python train.py --num_hidden_layers=9 --hidden_size=192 --n_experts=32 --experts_per_token=2 --d_expert=64 --d_shared_expert=64 --hidden_act="swiglu" --moe_layers=[1, 2, 3, 4, 5, 6, 7, 8] --router_score="softmax" --normalize_top_k=false --routed_scale=4.0 --balance_loss=0.00035 --balance_bias=true --router_logit_norm=1.5 --init_std_router=0.0164 --lr_router=0.000624 --vocab_size=8192 --norm="rmsnorm" --norm_eps=1e-06 --tie_word_embeddings=true --optimizer="muon_variant" --learning_rate=0.00335 --beta1=0.93 --batch_tokens=[32768, 65536, 98304] --max_seq_len=256 --train_tokens=270800000 --max_steps=4491 --dataset="wikipedia_en"
Below are experts of layer 3 (counted from 0) of a mixture-of-experts language model. Rows are named router (the router's row for the expert), gate (a neuron's input weights, with its number), up (a neuron's input weights, with its number) and show model dimensions 0-191. Each number is 128 + 24 x the weight over its row's rms, rounded and kept within 0 to 255. Numbers have three digits each.
Before each expert's rows: "gets" lists some tokens that make up at least twice as much of what it gets as of all text. This comes from a sample of Wikipedia text that the model never trained on. Tokens count by the router's weight.

# expert 10
gets: "h", "g", "z", "ac", "n", "ag"
router:105150127115125085135112143110147152140103148178160128109090155118144117125173128163099142116127139159132119116130134099089111113103104079111117152147161119168131139096107124120159105096175100101141130158148128106123092074164111156159099137099134152097137140083142141163112128121103161153114138139114117112145142136128089131183134169125151065088120114114134135109132113155133122126103142150132096118136096104094117133153107151172089137144133065147142155134087154119119100166112152152129105113142100108113123123123106094100106141138103146170098131102152154145120161134112172161
gate0:103147135133094090122098134160102117129162149104120132162117140120143110121106123151111129149144158148109109124094086137158082139172119089118093145142138149149155101147122117136181155111127149151197102122135113124167139096133128119161110093137145128111136149135147141191134096162099134120130132096137100145178109140115100126126095122138143108125142157144132117130105117137139168126156145139123108160158125127169127144130152126127135114093162136102072130129100139129154144114129092129106126127084128134120126126104071102144125050120124148170057135152153117166126162094152125083
up0:151129124166149080092117111178119079100107123075142146140157130111126122095113134149140139160132176149104112125094129131121106109159144140134122158112153107131115109131148137148115114128169101137126162192127099142103126151093110145130134115099137142173135132090162132131142162139148080118100120117108119130132116131143146125149122074140115125103128125163121126132053180159108122116148114115103133110151149111074154133135133137106129152150142152141130146076154136120127140154132103152127107134093146086070113098142143111141125172096174166120099171146173131119120147118092145101
gate1:090085121112145081122147165122161129106177110062128100138110132142109115127128082154097125140112159161125120130138093136122112119118121131086118128154085100137143168137101148140136102129123147147083131117132126114123142196135128122116133165112111154124154149149147094101145123135121177119144169146069115102111145105134079113138163111162091152144146104082132106133139124142140148148148164160120159163130114145135112141118139163145119118097084066140144127116157098110163110114143135125117092149139126151170093086127163095166147132156133146156123148106110141136132131129112077123
up1:112161142142090152143128139098106165135121125111119089134107127124151123139145114153138134170139122133108068133174171113147139149137099152109107132146126132093116165177124131126109125112118129147102120110092178117154174085138134141163136103090100165158119091102125091149117155119066124093170139129135107139174125132128136124151153095097146128095151087110149129115136130140138143132133118146151145125108147145201112128117142125157090113084133110163133117127114127167124125103103086109165134115105103127104092090091155108165148136180123091146101119118137094171154137151133141140
gate2:149109147162095141165110145084125111132092128123128150067158128166108135112120145168145136102140130115115126173122104158145119117143151141095112115144106131150171115127157109118092100085155122086165169119123123124094139140149133117125091126158110116104111158200123155098081154134145111135160165154150082144156159114150129128112095124162174144098123146128121134091116140138085124168127123125142138098080137102134128149094139138139145127142099120096135115151109120103098164114149153100157100167122080164128155104173118142112147153147106118128148085118159135146115139103150149104
up2:142144132175160147110070109114133160147097109119153131142077145135145141109101133145160147116108156191176144157128126092117119122110147095146177113147076143112097127084146173090121125117133147149128127104159129121106108110177114140092140166121147093106147159093137139142126114141135117113092082149144106150152113115152162103141144120127143091110118131126112124108140075167108147164147139139090116118097093201128119139129128125156132137127095140115121143113103129088117135092080110127142171136111110117164121122100137156134166113132120115088157127098154113109145119142134152165
gate3:088089140172135138116130124130143093155098095112143128106127105115189128120071138156101131123124139163107105106134148144132085118142159131090135144155110119128096102136151132128105146120128117159132135110145134116118064117101136160110098114113092121090114102136128122132177134156131152138071162097119155086109125138146100124126124123156106144158124148131135139153111155115118108083102120101145134122106106096074136141190130086107112160104130110097144097197131105093125137112138151119153197123133123078135131099108117122123103170150149114143132153124104124123082153129138094131
up3:112155129130116138089082099107135125102144135115131126155114141132108126173118143158084120165132129163118122122168172133153095164091165132083110104101103067088080124152109132139133104118089114146100100105086152130117147148109144139138122131112113131118116133129126163111147135134087133109149169081136087134062128135123097168139122098118161099113104124160124152135131133109124111157087110111127156118100121127101125143157148127139160175133134097148136104134163158152143089084130135152118142120124150094166135141121155119114158114181144117179124105115113150132111177097150135088
gate4:110190154145151100108140118130112147103158111116142107105132146103134123117115156140098120138160149111146137159122186148138138135116189086092125139106157100135121176123123156100098158118137125108119173121091132081122143130133132111099088119150097164181112155129147131114128141099123136127119114121151102125148149129134159127155168124121167126114106084130160157071123129178151113116155112125178122155137125086140139176156157103085127181152125120159122160163131126133095114125132120095114149100130158107102077160138152106145097135112120127091113118140155165127113144143091111133
up4:142075125105140152159100129120133132149147117169146072139132142104111100132132106116100134082141104116119137173101083129114160150133092111133142151103076132122156124103111123079113187089122164117146115133107140082129133113121122097148165137114158139134126088093144098160128161140141094103155076138177140125122138120111096123137136119132087104166148169154167147083154086130125072090155149128109131160112099146108157115056126140123107130147114107151096165133146115124119100143127132135092128121154113129105132145135115137098104119112120126095148153102112156131150106151115136120

# expert 6
gets: "l", "t", "op", "w", "ten", "fl"
router:135105134106147115146119076128108093142102121156135106095120169171127130129130128121129135157085134142117128103165130146099101157159128141099181149132156150108108128152168095134113079135132128100113136101139142096121173103115102131149132103159118128115131121130171125144115128109124184123092128148108155120109116126143148127135109147113150112125173122130122124138143120124086088162110129098110152103097131093094114147128102085149081108134140131144155169168156131121168102138092145127129139129137106098125099150097120138119056138129117150135126182111131156041149134134170097173
gate0:148126122109090177144093183134174124149080144111121112098130151148093157097134145138109133113114115114090097098150125140072121134162153128125137126136122124112144133111175137141103126147137145133127133110160088181145177110144089129093135110117111136076104136109109098124136063130166107109124136154111115132162157116129137158115108092092170131138162140119114158119087140168103101090147141134105131138138143104124099131119131145130140130150175122106103135117126142135117111127109097132184092153148122138093115125168128148156159088116106124124087137103100095102107111104083123176
up0:149166107133134118160145125148112125073108137104158138111109159124138110115139156127115103076138137170131130123136120120140123142139093113155172150126088150134190122171100101093126097170154106104145130139107100084152131107116091109141096109140125134107122146124110135085118126155127168145137134132147105187125125135121135129128202172090129145149123102139127148089100133122184152122096145133164116128149138149139111090103104131158148108113142158151143135123123084156132134101137105156149109133135116200161099116082147114123141126170127134167128113130178126143154099119105146098
gate1:100114143167126118151135149102110139124123127141123148130120154147155133113133138168174100115133146186141133121098137119109077118110110123137136083136140109132122102107104144086164159121124176176158143136151158142151114102118127148129122136093089118156129131173088164109107114133092142135176152097105161146111140149128117107173134150131114151135093119138123130196137133118115102156141089125117133126144137143116137132128149085121119132102135098118103180110152149134092103139122093183102135134135141153119140144132175105180104111049160112080149120157123124110106121081157142142
up1:158167160144152116133145141158093154125124095112104130153138124119087140108084114174119113170150117112148104079119094122122162128101120133124135103091119112125139103131125160155104138144125127124148125159120122093199144079118135157104174102164100127115128167084142146132153134106116131152132115134135100126112115140123117134140133127124132119162087152124115150088126113134082145104082117126119089137118110177117109101147147129176167147118135134131096144148143153117108135066116110148145139127152124189158156061139152134150138107152118169154096152132091130151148137124140185145
gate2:142090117151110166133143126081152125103168115111147083112132171156149124115156152135127127113105152108154095092172122102156115150115107112148098097116154123095141178142152149122161125125149131079137135125139096159109132077104133098151120074122108170153127114110119115120128111117116113143138171115107138126124081088130153131176123144083111144121118125117110157142122107140152147093132088110145157124183148108110118106143144125125151116099113137132107115116107110138117168126161078124114155159087122162093113150161103126116097102146128089138131130152113095101065123110124102072
up2:124140121103142130109099158147105132150097128108161064134176142148138125125158125138121160137132116131108097094092097098121133161142144137095107087154118156143138149128107159109129143103108118123086151144078131099119152143107138146182139122118134119125100125149127132126089087150089166105129128109164129115114106150111164139098112117118098147097107102120164165157160069160113108129184135114128124158145094149150170099150092129141142113130104122090120142098120100120137132119076086137106151067115061117115096144142111123134134178123120116152129113137132150131159164137138147110
gate3:118112115114140128092144136115136108153108107142163092165137091163111113119123155165160149113098098106097152125119140138099123131125087104095132127151139124110147095125165115176141114166149113135138113132152150102091126103131119136148153142148117149112139150130108123149147097130117135099107138125117158117140112153138111103149125124133121115111176129134103156084135137138160164117126099108138059140110092112099107096175161112173108062086090086108118091117137131168202141124144123126095163111103103109150113111135144127151068157140148121118097105114148112104070125120151150131
up3:140107119130088150131085147138133126104125132132167166161151132158163118120138090115111107123148104172157127123084123093144141148066119162178095131137152117106107094152124104134169171127117124131139118148145117156121140164120144119108156137075158130124136108172128143140115099136106143126118142064087168123124146102109140172114145127170141103102119131118135142153118117129143062145172104103153093116124110089156116129104159124131144162143130132122112101112141156077092112169170149129102174139118134117109143127164123127123102147138135117115156177121104141079122110081132135109
gate4:150153107147096148122164056120106135132124108131107081119105115122138134129124041152122150125150129111139144115153130120146124146140083156105120154159132127134072161158081150188140132119131120161114153088137166119096183100102163121135141124126149143128169126085158127158125099097121128125144162161135102121121127086130168136108154109138119133157133136095132134075168104143162126127103100130102123113129120155131137135163139111109124064092126129167128107163137097157100119111132112082118153091152166119161154152116139116152126125131162120103119117101125105127128118099121126141
up4:146145169134146164164155120094100123170167136100164168190119164152168095137125150160087122138151157122132102127159150160098114113119145143151125147133115147130100084164101139098160139125105105122186149107081148116117160145115148157099148141131140136158133117111171149153125111106120139092133105145130103109140129105104088128119117127116148139128104122140142122119147112121120181129096180123115122109131087139138163089144101120134150189114176151145156133147107142121097092160130164154131124127146094116123143092156150109114153076100114136124162134145129127131104139102122152081

# expert 18
gets: "es", "ad", "ik", "il", "ap", "od"
router:107171126129143063158098153186180118151091137098092151100145123114133159143155089137159073172081149142122092089110081110119120118126121145156157132125117113127123164158069088096171089127098137142143121120089120156103174118167136105117117118162134094127117069110154123134090149137118069128135132112091155142091130127136121123109128123150135154154146161122143129128082130135116103131118143123121125126138133156132131102121121125137130129144158138083145159128120104114147143147145095113105101127121187111126137126112112155103105136109119129156109138126096096125127152099142155119
gate0:113140169116106101146158114094111132104115150164129139084143136145151117124151103108124119141120132136144139148139095133121154154144124141121129112102166103130142131117088118125138113137124097109143115151136186131126106083118112119159151152105115157142106105145131097170110131137164174078115177131161131192129122144144160113148175102182149113119118139130109114130114112153144097119147103100083132125122134135187154155181135129132131098099120119086168156145147103076116162107145160166129099124071172137126166164081139134147140122130153149107171160134142142122095123129144116145
up0:115114110157123136132098145117153102118155134112127111189105146155110106133106122151092156176118069178129150123140109115136096095104109112117122154185121159134105070123108138099160074124124131116136130121117123101147156122200114176136110165085090119153102137136137159117147109112122140103149113132181117143128088103146170125148152124110120134167144137152093109149116123116182175108153142110106146112160127134156144129136139117104150134111168126125090124121046119109153130143142162141125103111152122125121120124143093119123127142127150134085123185110143109125133125135123115112
gate1:152086123092125167179109117132123117142160098147145119114142136134137126123102152114127150101143133161129126151110120157095117115116125047148133104135101114149094095142124087063196085136109174168106103092104110110096140162128139128130113132104150096182121139178170118149092140116129150125129130149131173133153157133138152153126081125115115120085155111138130113151156147126131132084112140118128143122128129118108139133108101114118109137116122141087088206137111156148140090136097122106159145138068153143136136154130103156128125134132152132138143140137123132093126101125126149150
up1:154131136112106160127107103103130111109157144146114117094132132137129147156114135154124148121087153109170097123133164156111129094098112110150100095142121097143135117140128188133144102105130109112107133166117124104128137082142165140172187137124129116115092151130157088121089109090126125112102148126131132118120104107112156139130116091100155148154117165068147139190138133092073139136090101138122120113082153092121171084133106136180124149168108187110096113101101121127117118140148143101138108139133150091151130136116102115126144150156152140123164140097158105096097128117150153134
gate2:161109133157143118153124176096127146146120128071099159118155123136127089131112103126106103071107110120128095118093116109201152102120127078113105090130104136077134097122098170122154128109198114170101146094104126137124129107158129123106132116120132149145077103186152126107126101148126116163118125109109132106122170147140109154091121170126114125111136135109122122137143104132124110105123129114145129142159152119173132099113119157144151136130143144092116174147090095115143154133146127125165125133100092096140131109102128170144130132141139086137123065118096145096125101141094132123
up2:142113137149113105123136107133123108188158107153167103168115101138131063176094159094117120117117089142106116135114095154139140090124154152122137147133123135130132157110130088095108137154103155129104129136085126127128122142154120111121102104160123136138102146164152117115101133115148127158137093135168118142131130120169133126101162193089157137098125095091116146162108085132121133085140121113090128161125124165141163125168142111103114116118109116137161161137119125111166154147168131143185103157090163105148129097156107098124156144134129115127153145098140195117122164115124092140
gate3:136175158112114108092165112125122137123133118121145116119121116095157110096111151140112111133167156176111087138114096083120136138185121195133074093115136127111139166148124113101153112092050113107158096145136144103136151088097126138142157129120160137120114118119124134165107146096171148125141107120116077120127132158187147132122094124165141126190146168108120104144105139133141103137157121141129124156078137126078122171145147146117143121131161113117108140108133091121142106107137130138164115129143132131117127148130124156132095148121126126115126118172138166178139139120082138110
up3:150125107100136132090097165163129157142112113134135140090093149124141159128121147095075120141131126142155149136117112145148132114122119109114100159083137075154158132102147125097127113098161130102100135143149121119095073181143129154099097076122106091054138131081107111158162116141114142107119115115173165114135132114077101129117152121153125150128096111150077157163110124097094138112103136109134130087112153120110126110158144129125096148150146110166098135116129119159127095145129133130131081121148133112179161147158111145172128164111125129163113132157131138135108158121134093117
gate4:122177105101092145129196184148121159118064122106155106104156108129102130144136092119134155125140136137168093089117151116171120117133143131123117105133110128119116144128138156116104126110134150107115108162132087120121131119128190112111119145067130158125104140114124109140125103139116141134160098096158108126128117122142120129075144063117169090146091144118149121131148147140136168111127146116160143134113114178136111152058079137151141115158102123146135146107117135122134107103109084112099114140134061136130096113131108099128068160120141123132138120134122116094123128108121150158
up4:089148172128148123153129136137121137122137119163119127121155171142143123126163110132110077155099186127149111139107119104168114109113161141164132100143099127151141102128101085170154129140104150155113134151151130129108089090151164134133113138146097119120141119134134127096106100135145096159124112131135092097127133117130122127141143107144140114115138141151144088124161125129106148109102152125131158094165159126143131155087050129104153158177121154022124132122105106110146152126099088124149131135151136142140148142111161118141135100125098137153095057113110124124074121110121125119